Weights of a small mixture-of-experts language model, trained from scratch on English Wikipedia: a shared expert of 128 neurons.
Below are experts of layer 7 (counted from 0) of a mixture-of-experts language model. Rows are named router (the router's row for the expert) and show model dimensions 128-159. Each number is 128 + 32 x the weight over its row's rms, rounded and kept within 0 to 255. Numbers have three digits each.
After each expert's rows: a language model's description of what the expert responds to. This comes from a sample of Wikipedia text that the model never trained on.

# expert 46
router:115155040111119093073181149096144165164078124108077085130153135077132165099109080088131163103184
What it handles: Personal and place names. First names and surnames of people such as John, Robert, Hamilton, Bell, plus name endings like -son, -ton and words like County, Avenue.

# expert 3
router:146140068111108118133187155128150147172085139072116065147124166141138133133128102101105136160162
What it handles: Sports competition words. Sports terms and subject pronouns in match and season articles, such as tournament, Championship, Cup, win, match, he, she.

# expert 62
router:080121096111127099083171140161208139129105122118080093112119113146164144132142042063135131138144
What it handles: Space before numbers. Standalone space tokens, mostly right before a year or number after a colon, comma or pipe, such as First mentioned: 1243.

# expert 31
router:067143116117190072113216160111171147166109181095157082127111151152165127140117107153054118086108
What it handles: Quantity nouns and fragments. Nouns like part, top, end, number, member after a or the, and inner word pieces such as mp, mb, afford.

# expert 21
router:126121141125158075098193151126140103129105123069118066104089136138162127141083091093137130129109
What it handles: Creative-work nouns and starts. Nouns and word starts about books, films, songs and writers, such as author, poet, book, co, Viol in Violet, Com.

# expert 56
router:116136119144174090168160136116178170112127129124143122138152128141191091170108110127150144120129
What it handles: Mid-word syllable pieces. Word pieces with i inside longer words after a prefix, such as Ter-ri-tories, conf-id-ence, immi-g-rated, de-cor-ation.

# expert 9
router:120097152178114099141152101128173127161103123122112115047131166190124119167140119126095140072144
What it handles: Mid-word syllable pieces. Word-initial or mid-word syllable pieces that start longer words, such as bl, qu, pre, clo, me in Burmese, lo in Midlothian.

# expert 50
router:135150108069108101139185134112205109172100152164129030124103111139180164123135111114112118108165
What it handles: Infobox units and fields. Units and symbols in geographic and taxonomic infoboxes, such as °, ′, ft, km, sq, and field labels like Post town, Canton.

# expert 55
router:122131124149115150113152132116139132120149131106113027152119106150140118113153088122130164143143
What it handles: Non-Latin scripts and fragments. Bytes of non-Latin scripts, Greek, Odia, Thai or Arabic, and stray lowercase pieces or digits in math and long numbers.

# expert 61
router:063168098134131139089206115128144167150110129090092112104125087096175144142107103068134131170196
What it handles: Name-initial capitalized syllables. First capitalized syllable of a personal or place name after a comma, dash or bar, such as Ka, Lu, Mc, Cho.

# expert 28
router:132103095139145055076155136139185130199132140085085104093104112143147127146168091114103140075114
What it handles: Attributive adjectives. Adjectives after the, a or his and before a noun, such as new, public, political, same, early, short, higher.

# expert 5
router:116144134104096146057174122115162123163165120115114099097131126188145120177150134170130144144165
What it handles: Mid-word syllable fragments. Short syllable pieces inside longer words and foreign names, such as ton in milestone and button, pop in unpopular, ram in Pyramid.

# expert 24
router:103144077127084093075181119138170173167085114116098079115130087070209130140116120068090188111175
What it handles: Place name words. Words of US states, cities and regions after of, in or at, such as Texas, California, New, South, Cambridge, Western Australia.

# expert 7
router:147129094138140093105191119149141156156147138118102093093147117120172126122118076160132156102143
What it handles: Non-English name syllables. Syllables inside or ending non-English names of people and places, mostly Slavic, South/Southeast Asian and African, such as -ović, -aya, Jakarta.